From a checkpoint of a small mixture-of-experts model trained on Wikipedia: 9 layers.
Below are experts of layer 3 (counted from 0) of a mixture-of-experts language model. Rows are named up (a neuron's input weights, with its number), down (a neuron's output weights, with its number) and show model dimensions 0-159. Each number is 500 + 50 x the weight over its row's rms, rounded and kept within 0 to 999. Numbers have three digits each.
Before each expert's rows: "comes before" lists some tokens at least twice as common just after its tokens as in all text; "mostly gets" lists some tokens that are sent to it at least half of the time. This comes from a sample of Wikipedia text that the model never trained on. Tokens count by the router's weight.

# expert 7
comes before: " of", ",", "==", ".", " in", " and"
mostly gets: ".\n\n", "\n\n", "==", "===", "==\n", " \""
up0:566454473463486497521495475505559437461479570471453459496533482479510480513616507479532465496445484504483519538493358393470534547484539498465596518503440576481597593477480611533552470481549571548532524460484549541521568485461500502410533485438506558526446496503447573512503504404596471481451500508503581465563455478407504515544487513507488550506436509544561547349553537481524510455547538604511468427541499441485595456511523490477546561523415563597507518559472562476425465533481447
down0:440544481496488469570564503512438520441551527459452511526421520485548585466443433550509526541548473536400548429549589463584524508501506551562472428474609468469620566531420563520547435594502503514503442425505450543426494488573525525483499468561511565474424542503534435558526404547488553506594506510487474524444460429562460509481508513465529415541527514508483522552449453457475555510560452553493594454428480617577585465533549517527392516517496457443474493540496513468559483498510483
up1:468510558545522383415525506528445537508533489504443591511522449507451407599503544481555485502477492526514435425421518488471480479559487503508481513604545427463586479534469505495580481404563502478400489439478516471531494468422405461454582554492494496414503462545535476546454440512538429408335460519468510516519568475499473439542536564548559428509455411503493505620523348553505502506450390527487592470395478503422528452486425503418482523535505491544450503587541531543499478513439511
down1:523459522594533509549501468460459464595539493441430568497587459583540444438468408459536540477445394542444503592505529541509397533465535553606527487469540592511517503485546448491482458492467508540483609581448516442427486464419547434568508373513502535501515445529480462394464436509550566483519491436478550497473555483534516549533469532533497546448574473477463480415482513406514462498543421432392505590515490451533474551483459463546557510468531548543419510446406542560455440497562454
up2:472460479499450485451523590441513505512494472430406512471445426504495524499503484509595526484453512560465525537517424604488440518412544592413572456504407421503488499575471365550390499432498429478553521356516513495488478510403482490565462598564541554609510554499453475450488549510522433447443476512565530509519398498517539444415513436556487593466474452516462468504485511604489473435541489465515551507515519515419499474484551521479452489444418425440492534551496482541525439502512596
down2:530466461571363511434488571594470528459488458523445585545565451473523413451475415518558511468519498602516482545555486560459522540507559535438486397499531481531546410525426541489556490505493462450541550491548529462505448445502401485534409485563522538592435505422516550462511431486555476490518487525562496380521490516483511582510494519450546519522462541400495531528462478526428528520582547559507548412547529573559531486513507456512456373474465486541459482517495595483471529505485437
up3:470526535508551541480464447468447517434523463462404557530432511555488463518491484452546514582456517494481457455447485423483465551584426354512515467569554476490495465517480546582491413465570560519474382533422571518494548500495498518482457489440473413533483512506457590529505366544520468413506490504523502485475479400507442441593599471429518492435579492581463623431532481470573451520568530512504556463545519603516430519461521532509515548551376499486486463454591513446542484529533555
down3:462429509515462518479484456511494580581433488451438536434445511559486399493518427448489564571539417479492468489472533528525522483442525469361428463491464475587507430455477413490486527399484511423509482556474451538455605494520516559517479628483595438491495532553564559443521487462469463485582511489545475497401540500523500464519468486466504504417553478518435567443520449487550508573493490640473468458507549473535447489497480503497535549571587420562466451479457516433529476500433542

# expert 0
comes before: " |", ",", ".", "–", ";", " |\n"
mostly gets: " two", " three", " four", "1", " New", " York"
up4:468494494545458475462448513549487542489513511434523504459543545573373544499509627484501531467511479415510556535425555452479464446528610414429492493514487498517466551522509506472514494447475416379536515597456447464524474525500527519459449610582399471501559500392364336449439520443504484422528509439469462541550486436464480507564513517475510482458450553574407484536548616504511582438502531455451471532467543561461515453553512547418463496511445478454558484493447489565576585534399543
down4:450473495542510474524529516532460452554609468479482520489484552407545536443541543553562560590430525572495480439476507511418550532533448503452513500490454491448407465366431503470516453588487483530478524528540492546468507519454494519489526426490420467461449504557500534474396531511472524465546581511484562534547642513512558557545379589493489466486466504559467544511560475480458545463477526514547586586484401484491544556465399473540449540470475564477503469491522563458456558651425486
up5:518478475527586618477423482483514448457477550451502474662473500511601467591516573483507463426559570585424491457519474581441484566593548466537452532479485476508421482375531439545420505380562474564481540535502504418445528497482456589560525523523470460469466472528546435503576493547474493544497507540606483494592574482503508528580494507543426518512489493474452502461385469485527510453499457526504461554565511503529463502472562464401462473503518501528467508508571498449535476513497521
down5:472560448424520455490521451450573566437542541479522499457499424507449533517493518538521452616559488447525535514519530456491459501433437551556488493526522487480490548492570561516530593417517533492499493537514500513452557533557467528563537469537514594398616521442541507454462469541534550473503467556560542461513560443466424581522447547531382486431483537626475465543467550492484604412564538499438408498455443523568493484517517531446427437493553531481448461594496382529625467514518530
up6:503484472547563529544439575490535499417440592454463387505479509552505494536503538488516525504592616604508505457621465513464459400585510492437528468460520424530463626533499574470464444472502577533564536516485528456576458600537515425549485526515579528546434486481513504475468513497486390501451524561539448459565486515427468524539543347479528401541508477437496529498574632498521565451422519438503457485528626564534365551494520492482596498540416500447534470547578478490529521497529439
down6:528554488462569422517533504449527505433477412542528549547506561497506488464505483474607570459465414565529557501457535522408553412513416546467447507417507455554464443461521511456444654605497478496441481513507533451462426431555611440501433564506546487441443597558500548472518436474502515420486474554537556520486524433513525482575476589457436494453529507556480514517466361455550485459491450472426492454479518451524479521510525476421515496523446479500489471513483436585435527467451487
up7:520545469528464539455484559583583585557520455522468560542581531486449558565504438547515508400447426449483463390502527481476458502482579645485407407553598517466495461515434460385512565481490632481522522471446454571349450536516529457565550463540482527444478475535518555508460477508529527506480587584470563553439455513496564492464593421570511510456478539533571521490494520431464405589465474519482455404531553485538368474540464466534611520523474519442350478484461484552538481476500447
down7:456485462465510513496508510523558459516588427477566520563598475443456477480512488432535531434571600492501527533517478440536489515486499494465442474572500472550563521478410505525485481466509567556393445481510514479544493514572434565451425509499488576491475491454469467528484491455504580435481490456479559607518469506429507506484473544536517470501580483462462454558502488510482455430498513416564568499403408476418534399458447316416562504479427531507544507502493488458562451465540438

# expert 3
comes before: " of", "ing", "ed", "s", " to", " in"
mostly gets: " end", " part", " back", " head", " support", " show"
up0:577460512507487485547598479422614566511559537559470454436539558540538544373447533581455426528528540492469451483467543485526553578518441543481503502538556530549476521559539532523494465392560506511451563513554451611461483427500447541427396521559562526488481452481570540502510456423507533472451467625494455469570431575467535516455495592546467486559456502489548402518451453428457518511505529505526427611507544470396547505479464498447510516412514529455546511511458485473533442459515451
down0:534458470494453512440516528407487424496591475461472530341495432422492527451496513607451438505539550492494551495469512502460574487655399523574469534563413457582556465543562590538547476539449515524474433468503561468563537557547506522500464540492558577569589521600502447534552576509511444461569557520561445559457494470567412504474489537448451546561374493499541459427402478455466424428479558461576566510475559491470609443530601447514523548531573478434511540532499559380464466588512488
up1:533539438536460508458458577499556484488468472511501524493533494422515629458471476557510573493525511626423498524521533494464541499542510532440490468459542493485518436563502564460554587498476527494524469419584461514512458573525504435456493493530483549592476453460454547475462405493467514617485441497482582591557484569443575450502532484587469544558357456500562509466578548637551504447464541476536577522560464525415543436527488529531510443493507443415523498492521425441596460593404500
down1:491476432488472480513513525499506501504546477446488446406426455496453642422486468576521449486523604529445543492458510460478485537423551460476515437585452517509514495509531617489467544408505441522444599528548473473531485563461480511432515496414521432501526419482378570553508507471561433442488408449542458527520533573598438589542495484498422538541600577411464476470472534562516573469543510484450529493550473486428527492505383482596487486449536639476474519593480494482569435501423535
up2:504590558473502548456550487510523409510511361549454547414481585486527533541502443544502518451510556421399575567533524537451553502468469482509487505522507423564480490520469470407403459399539552529523489517459457425540528449433501479464453440543486462519473542493466473498475441486485583498471530468422580497486554341513472549493377537418465570553470486530513546529542570583445410498626505525490554459484483488481503447477549534517449598421467473502524627551457500536538426552386518
down2:418523538547538551473541461515559451427512463515413513507464513463491427462509446477514571462526523464458464432543496562463510456453432537574489627601435566530596537509524482449442488532539571662591523558476433435555436483575535475486498493493423440507432612467459501465500515555505598614531514477396451429505515376515540487622509510440486452506392507553466522488483496544484554505601575479505521478418472502539520489529508465514375521467545459581498574486521547497507481447422490
up3:519486467483533461510431517443445532425455480554481510533427468550499470568475448505541405449535525463509428411502505418522435591476489586476580467539598557589592482383451461504576423478481504498454478418401478557517455598459442510523371527640477460482450461448412436548496435513559461453567579562517555454551506527463509455435589490575552548554509469489527558512475462547486544476452462545437438505519540484506529544542446487456482572409413492542624473450461478450502537534485532
down3:551636510406516460486501439517465646454528502432514509561422499533567500522617489489547416557549489533501447468409564513508507464449517628488439466550553503510499564447449469595539564506548523490503534522502532504567540551474508451459431573570509527502481507474459429497557498526502414468571551554534425453493526479575567488541557573564507514599485459549557496498498481521526499499587479549553458499538439560489509586466408521515505577438315511450527508462530496456432479563579480

# expert 1
comes before: " the", " ", " The", " and", " a", " He"
mostly gets: ",", " and", " or", "),", " but", " &"
up0:438495486534512523495521551597473533434437567569568495516483506431552558461501542328537504452453542547490532510594425515463505512456527478578446496523492568571529442499514484499546551487549517505647538537419513597434538607504494518404499500562507552485469482599497532540587417476518535537534467568481486559448450506575473469510469525431511526447485489527613494455600469439508538516484513351505527449513592434462552565489566485428486477454520498390378473559425421544533587519536464
down0:482516424542457552462539453532526502595496468448419411527499543412566493501467569475495548435611424495517503536554493440494456489367592449423378453566547523522496481412457616508488544539567406530558503489509490544454482599549510448467526470483492496489549432513483551555488524491640577559581468475610548614496583501524488431546440500537471553535516535491459509497492508469537407542577496410455422459488491507440507506500500539481533580483443503517451556453512499523438446519517467
up1:481483530510573536457496549503551480513490531464486526549467464617393590478463469488525484481500461489482638565460475471461479568556499444458516561557484454595458551495541532551506490515498594511569489577474540517504520420491576565524495512546423589479494472331569532589544471485478521506482505528532485492522493495592535516457606475507604468502498634563535453614404472423579567480516537444448526490509543506461578530517535516471494485493591401494547395501500485595471543532514485
down1:577529496567449573414467531423512541537468435439436487371431502564480477447460553526461489467423458449522540524492466572488530561488483478457583485536482470373563439498553523506557582466468467558478561563459492554520527490508479510482552546493446518471438458438498498528569461499452495424479564535526440481504516447486503512503475557496599559500532575560551562447508457546525596496474477551522480550425447388526498484533452534389384525523512498475528516532572574646462451435514563
up2:577523447500455452579514537466468537463443484444568538461400493477459551454528484526474546506421513482509527478541468551573408445513584467527523485484538586436489537457478518514462464421462559547454467500403586482594531513444491494510493505495570510566432594528450503474559468511498552441539456498500459553478475523536557506522540410549459580544533560410446456405495548523498453516498539506489478477491486518530529600517518516428468489516534508479521536535489458452477418558467508
down2:520499523477435486476475437444450539578582508488563527534350465450548350504533468530506452452494536376553423449471479556522539583542454487567518422553501520462525487424498422498456441458541421493461512487562623490649462409492507507489547510529527464512496495407438438575463620453463531468475436527416444487420451496490463448524535455518552481533526462497488473491503487584518542576463385503469561489449522493558520511522453557593579529564487503542499516444406563520437528474548517
up3:560496489520540547520505572550481530541532581502495426471440541465508396431517512519450498491467566412611558517489483509487532445600579482493558484499410501517420419578546473573557601564501428353500533403527428509507477483433489512496500511467483513523506592434574550491487440523503519442555458491497513521531467464539516537492480547580535565500517536530516473394454557558511392466410559479532523502457622459482515451565565513425411511546451491447449541505484494547517459538480491
down3:556511490492475579533533649525430540602458390528547447395547468464566485511514550565495495475530473604575565558523513528515456434636497468561518499456531527505413472540519454534560532442497476411473565499543444510487562523501564541459509502406457540557456533510499520465459460577438515477444607424618489504554467592587446462493492517511515526471593567472572459467444542487379469479457462508558496501489456527500468474583472450453385477577465489500576421539539542515491375511631511

# expert 8
comes before: " ", "|", "0", "1", " |\n", "2"
mostly gets: " |", "|", " |\n", "===", " •", "===="
up4:466422484493567528506591437490589542482522506479445472527545404455424546487480536441468503433533458607461454439505469498529627489434475470597517478441602532457442492568462436559499552512456459512456541480541606521458521430573576465458520449409492461453512587482582462529577374497534518541440518503496559505557422523428591502617461514563443508450472519466533552502496452535504542544546466485501508612510505551509480466405569401609555517507472529499514490508541392531480490473542548
down4:528559515591470464467478506478560411488435460417501504459425510380585474539410478476584467527523473409543512512585599473405479473598494441484419510579521484592507467446454484592479451613507584513455565537443404530549513484503525473408492464488597448499502497505363430531517495513502521537543513524519425458467508454482432409480421516564484516503544475492533477483540447483413518473455552495422434418448495496483613495490552502398539486453501465557575588456496471442480476429537508
up5:520591569462490523487469531467526497560464477501567498624538632561505446464432559567499526495495490434430523545496442505600530392453448526523473472491507434399510508485548476507497503520505545387598388480468492547491477495502469455461399583497482591474600506490486503520596550508569490462509470538523466409450483559491546524455566542547540614444612539533434497456553458482578565534444482528495469403522454599489492488529476537467557497551527480503561449571436510544504450488530496
down5:455424401541511500452562566500536435407519447488502519573451554521487548501517512630417455468641434450515409490578477495550432481480521474447523507523499527497545521531544583612514430511596518521499527456559501500427618478519431521497600483421468482495490603473476470576494457488471495546459459515335443490517554443569581560509488422454544526570508451461460430400571498491464500479420542482525497531472466524435497577443544455578403491460598441552467464499511466526483480504471468
up6:457471537423477435519504508388560493407479437485448450629679470523584466435565571539494429483488524487450560560508506553476523481541458547438480508496412549390564581465457400515480480465532504472533423441558488428547588535494461481484488458500491453540439469605455478539461498390494510529456530557485521496561494505545514543459449487523429489531604422553526525570491451406484488522449490576511507479461545464448408462524526460493532527508493508467420555480443538434435481529586470
down6:522487512459485474497578523500443589491518485456604500502541550464482559473474576631545468518484497400532512496505590549497511557552519519462433472489493495527421477437638495570584526410420578492490575438549467387589522582454398540543481541469492451517462463553566576574511572539408459551610502474456545454482525491502501547503579459452435566502402436548573440575601614514469513542452534552389548518503590539583526477513459495529510494461523482413495542513599551452486416488467467
up7:533386533499442561415559514525568482474531538428513476439489519512511504458444518447523472452581514501452539379566529452491487505592523468447485455412530440542467486539502541486438468429482490508558534516595384467497424509533471599549501532526508578543453487539491565404430522512518484420508545444518493553469514453468574499553460478462518457485579459424394514473518493524551429572511526421501392551548454582552369474595454476526511461409451487434566585521504521557533567443513626
down7:522523500530407416494405544523592533531558442475463590533481473527528483402488525453452522498528491509489520528435472437524467450532422576476545507555480533543385507540495514457509560506507503568436559557401442525497556511438457440438563565405461504521426430518489413587498504488476494483492427580509448557453516508568386469463460452516505453534525514540469444456535451563412564494489424546494529488448584432575524489556583541549425502531396545464485429526498543508487605499433502

# expert 4
comes before: ":", "-", "\n", "|", " •", " /"
mostly gets: "|", " Location", "°N", " Total", "″N", "|---|---|---|---|\n"
up4:469536505537459449536511528496488465456576465455549437444485452488477477447449517568584524513487514418439514541385563418513544480505478496470519558458459427552495582506495486501565441468551416556638501558482437448466533532527535413498415461594500590429486524503514538467492429480529430497520496502563484535503508551496593554522499506424565377399569527401571464509536460537499419511461548532486515502475368440490562493461566441509531505571515407453468514487515521436547509473426475
down4:486450478517639558491485566461510495510488518481560452543504477570490501440509560396550516550547484476530515484498459424508470422481426513543500472508512429603509565525467528539607454500518584504566364550475507525513449496513519474469456599521471514440550517516588563578557462443488588486449598549499456448489425452543482516483484447454549448524532476481514538515418582553569463492502435429497514484382394437548418589434503528532520531443525465511515453428521527489583526435429490
up5:446550452509550522498438578436457345515511465402434404488575492544522450543528575497577548516509435486498493514516501498454498527572593454491447498517459443482462461501540513527563425481526464555480543440450576573417372508492529466435480412541461406506457458573520515468520497461543486516414492544458456570480488553447566415446519500511549469528451501458465470402509596437531449385529473485427536450511564554480518473482492451570573629498597464434428545445445459543484536463536533
down5:492484446451518468618481598519533433487510483372414460552505452496500497548579514435514483470540498479513505493447479457516558458602525452507498471538517468536540491484474472493478421532486496526527524387418519465516528400516615425484514497399472499496540542583459417464541455547516464530485455490467391460458524514350528553497516447515413606523341531500439546550461472622463470432546527487517529419473436452490541475432442494558589476454620573415463485427490486482529480540489453
up6:536524482508562524487509579483568505523486604441510516441559554521498446506479522582518487440537494429489592492492474489540546441503556562396452488404545534422472555423484515588520461502505557573588539533507426520407562434475564534485496453437468501416447481480563508524508552476467478568481457523554461501445424440509506432539482503498449548597587488513485448527483461518446624406555499498428549455443521383483551410572453470468567531508467395505465574424522467448550439524384567
down6:501528492521587555558614457468475515514536531495521541530588454449453500611505514472446575554485516427584587389522551514513397519544488498533490480484485572516517453465481467495458435433495548591486587491412546517381540505443475564532411407452413499400472491526542519503522502437458566550427490503493447466451436482457491523563509563369455483614532585468512446486600497420562570533445460452460544545454483433489517395460538482479580450423475471551355451429530411463558526490433489
up7:497495460544560557492462557563509512514540496435487519471603496394495603483402508495386461542584523485458536456499506559508546495595444432487507511376431454462471380454543504489569463542490548455580463525470526486486610515532505567494531509504517514560443560468486466480616477493508540537469500579437496532557451515376563510463479492502515553488533483462444513580517457465520517416536548488440449448507500529535523489539483452458529475554479509446516471401519479465452523466459449
down7:490543472467541498437489569409510489541460478528548463557547442515447513473419489481523440568504441433474447467432421406530494488530535518519526517472447533524530441579539534434540471477505538506501537530518534497499453510498505422514474498551466510478526560489486544510552454527455563583504378494457475366499557604483538481422525464570425587550583458505472485486428567606412548494536489510489436667487585418488494443552431384533468477516482515378460505562419450551509585499578369

# expert 10
comes before: " the", " a", " to", " in", " by", " his"
mostly gets: " was", " is", " are", " has", " been", " with"
up0:431557504465531502552478491497586582552456451570563500389476605484460470467472421514548506514499474556404501513546494639447532419523578616635500454515543457502584510492493505446555555443530465509457484533463546521478526496450527584416529406480492451489414502549524557539539488552451519494490432374511493438560469569522485541492514534493527505596461473433406478464514445436460559446545524560509452436518515483480463488429465495453443463490504473531561516549481577412504592541509482
down0:423476472479501526453536469597526519550415495488540504506521547493497494516426564482511509487578562536483542487553472564499418489474571531507541508392481550583582486560480538535505495574447468438563441564427516465444385533510491448490442533524417482486469503491523584605550431528500528474484532444461504519406516541511450580494605511548453526434437373440472530400511518465499474526499517560460497458472485533493473444428383478451452496475572394524519503467467514531494569505482513
up1:477546406468455553425506589529500539615605498566499564419576573419531553528489497477524489463549512551482483523562550488568462460547490529493486477598432469471581527545522467488491507463445503509449605518528515485504452511505451572525483490419471526520474485445564558466462427511513454501584519502493579508528577512524512415499515582486535540498488451507472487534460386537543526528397477527480539483500545477466428479546495492485500503552488559526499484533552550428484490386528528
down1:465419520516417467609520434461543484465386473529480514486513480530519470498448495531548492476422488450505502552534498546508644508455520525541542472496538520507503464405548466541617636592582499369524503475458477524521518474565525538483548509507566552480504596494468493489497491442569601531451531481545551474477424506465514490567545522441494503377487464553426434495468593452499443496510557483476440495442487585524506507443468436384532464570490480507479489486495541540437529553474529
up2:572493540497539451500468524512484455446421450428519510559436534475404520521529543403467585485521496561593533421538558635551416463469475434483572460524629480535494532497475474549479569486520558506524456462409572479492482515436513400441590508511507510450473506538401469516580402445498466499559502549578498496466480603530541409524410434553449547493445510451423667593509524501510459509567521489482539467476544544489569519446525548476502435497568524514498537521437413502458546515469474
down2:585535508473461487433481516581480562524484464406482599404438499506407465482506571558474488441463521387541466497506463570462418444413494488428602532503536505553541466411470514483478431546428383477537478436483527388479520483479489433425450470494423471446517411447470506553528490423434624425491429624544469424512438520439578460477458445580557475499376465501542490548439514455451527485465463545550471505528533495513529555540540475551615542463519491445516520434511493450518439573558558
up3:506432392465522481501516518462388452564483496419507609529396540528491495559493523528479516522473615504482437471493407502592492505490623457521417457458506512502494558507415482493451550453479501465530467465453531424465546521493367523587460503544509480563583529549465501521593457393579483436513519547542526408503477547572573477493522532448464564500495514484497533489553438544533464489446522522528470489491499569480506469473474546510443564524494463556458572504448408532558549456509494
down3:481384532445441525523468423536467568528465580491473532587558510526493447488473438502527487440602506446396560500536558544555480583448501471462468434474506505543474529536527533492590499534551517488546586532509467505490459551503586523580616553532488486498445511483425533436502565569533443549455415451529459582498431424441541477463509558544551531555471404423418508500498494537510450495532445543436405446403465477461484411479573541471498476436521462539447505515473501508545517571513532

# expert 6
comes before: " |", " (", ",", "\n", " and", " |\n"
mostly gets: ")", "%", "\"", "^{", "}", "\","
up0:613466504427445438423553460479461556427457564451548433454491479420420525578536408393454459483493560542563399560563510535533455540488476517518468572531538485482506396487494470540499522508474460477476441505507534408465523341473585479463490463544482463474539434507448481498529480553570522519442601513491527407516431472562560440533480476567534496487391389530529491578475436480533581554574498607399465546440531525547525612482506530487495450577505560538492545532518464460527490494505554
down0:413549341413591444497445480466444554505474505480517509463444434563458457557532499500458431534513485457457507428468492510546450473574498459439494476533553482473467532544553523503488482502513541520495469550552549580501547536493513518418538489480447519418450474481505540407587468530492548516493440502506548500422485490509447502497523511555506516491497462630566512439438495505492504559453493450408421578499438560538504428490456422522432535507464476460570549484580552525539456492583503
up1:575404534500459558474511555483533631504532528518557506524462477471513531535370454471532495477440626533501427519488429519500555499593456499574562550514507459560477479450451512525435475471512382492503455485565623475522463459514525430523523479420427503539550389401488572461460452540514490423560610501481515438513469443410539545518517446471488377447475563466484495509521457527469416420506455592458540508503445507457360550545435548443680569585437497492470511522521483493514452557379410
down1:545565463487437611557517548569562536515393478525512556499528484526554505489458574480454483453462535529491537562495413487490420543549551489480575498472447506535487552554507526521453562483450412468533500521526643453425556579537585513513500494447514432508476514507490369428565559487422628516531506525470481519510504505526565605551557515566537464508416427492502572490525612515569413543535451598447560448449349429414526510557533454538516485500452471509528493466474544470571474511485480
up2:530511540484561546503470459515399509541528456450480486480552508481513504392570521561543487474473512513433493493506590453489444430554516645571503419586416479628479541523569481561494462526551510507381490441460479424528492366488424431468529557525545480564498505600520449441460545504445369456515555484417533547440458537475508521458525535469526591516414530508416584562434532599593450431434493510527498424421632443522472545482482487500482528624500576584508493534492520534493473510455530
down2:566568554470595473457463521491475501458516446513437486555467492517542590469477578477466411514523491606434593494524587508453575477382513484476520455620393473621427581503584492542450480566483551573498527511500578490496565455627480440511481534522485473506512442533544517409468559488479468479596573550461514386511557552576513576532569502528525472545522466540508468482621484441531410549570463437522578423517466491496500617509475426458623567567529464500484479482378556429470568476579503
up3:536395516593496492490423489443425478420579545561547490550448489489577457502550375465565488459418544497511473435555469498463527443542472538366573539472577525561547493535555492597478497577432528508539477486567552436445524441422527474582556527573501526562468475493558530534505528531528472480512452560555488488547560502545491378494524509526578529494543546512473501478526479588441467523481421562493433452481520473503431501457586551468424501510528536479457510510540431492515515423439549
down3:570461545533522497442501462428430469476497579511583495500503540451549432537469487550523416559532475517524587516523421516441496511509461584492443412478472513435563423422427516557606516437473532510564447577509516436438557522425472559520497503527510546417567453497510488529517481492513539533501561510426561426507576516428548417452496498587529494400520640566462469481483385553446488500516477544548401479496490528501462466541521447491476547556464485486583434523553514407513517514508515

# expert 9
comes before: " |", "0", ".", "%", "5", " |\n"
mostly gets: ".S", " km", "9", "00", " sq", "34"
up4:520428511470523477496548530514495516445600485475552484535508553615520524495471522563473474557521563478450584532496534533485488578558561437489508471492526432413460415504517501537461441407542451473501546538463529476488387481563551416525498503498464485478459480532485510438540549575537460517559416503517492340419495497422548368581535455532536453543456499511535458506533528522532484530473538486563511533505557543488504524472507477413503470484570554670510474471464461499422513500589539
down4:569512546503491429633525502505483500455550435542457633522496434615517487431450494513464448555426529468621486522527489520534514475561476514502439549520507457447375516472556449409558479564586508513406545512496488537471461483495444570512548495367607421468486469493534533519495583449630490506511471460432468469449503434415446492470461492500444524521548560480521458498563539515558494398463455384511516574456482460509466419474586548495488528470528513585605444495589513520554526496483482
up5:547492468472468402486514515559458504424435467521517495627474581501472580565406522522500479517446469433393448504446437496478520446459451398539588555477406390476481432445535493353516444539525521447510490560511519545508499434581490500486504519423451487502490480573484466546479518509478500517504515486518512485449421578454478480462527513506535498450541563494478378416517372549457520456431499542561458516427492450538488353475484468467414510425601521492505501422545510487568516453475467
down5:545458412411426492502513494488612492493543518445564392502498461424577433411418510480494517519447527435472522445598490552489485449429547447450564524558472445557467428491568496531476505505481534528503565509519491405412516453545519436524559627547456529483422594451503493508522571488378483512541534497574527399517601555489449514463529536551523525485437623499478452483484512525561477492540504470562478538619496471480441503513521445461485539471525460545537564468417487514542431513465532
up6:592461485448484516445421465523496520423431453460397551569494553432482487577638484499469433476479489417551489489556567538547505513523489542469459553553479577481361447443439458440491466482517556520536492439464530450476496546463538544507472471530479516524499546522554551496636594548522564576544574459426537527577444414453471462462475472536589510576501537401550498602456479535535509531492639455531480533447543562529550482434506565483518557529507501572507430585495520546525462536523463
down6:530453546435495475465475531532453474530489402503408500551551479474477446592587522475465559399446455446520598486462549527551510530547558545465503464532474545468491444473499590523478468565488539505459529518445422486392425493586511641460535442571496457553494556568557586468549539508485462456542509575489525400588514550393457540470503520457568501544616528494521543493397421432419487540539496502490525494472475491609448545528542468445457531485528455506489444521513511500505508528483455
up7:530539564479515435570505592497484497575517464513550465483478557438545498477508504500619567540412586501560534532505521503539535599587528467470460520475488490502608504499462527496583510497590533522433451521520550528460456558520567478535544532515455515489480456457448483515481494570540483384554596450489523479595480542531526567425490586475433471528522587474390475462504610524545464491454537495443563511458502503494480557550437473533551450528444501490414482496398483605531588488490594
down7:519549463503513581559545638546476435563485528512513498523448526549480396470578558587531453521515470432539502539554467433505551593465548532561447472481455522456541448531528615554492488543496529502596494472563441417476497559446466538434479545539513484533548475499487489448461441520563461456562532491543488538521489477570504366489470487411523518512502467565559507473574574511573427443435502441388546470508371536556468429453456505549532546533500515527584453543505586396522389531511549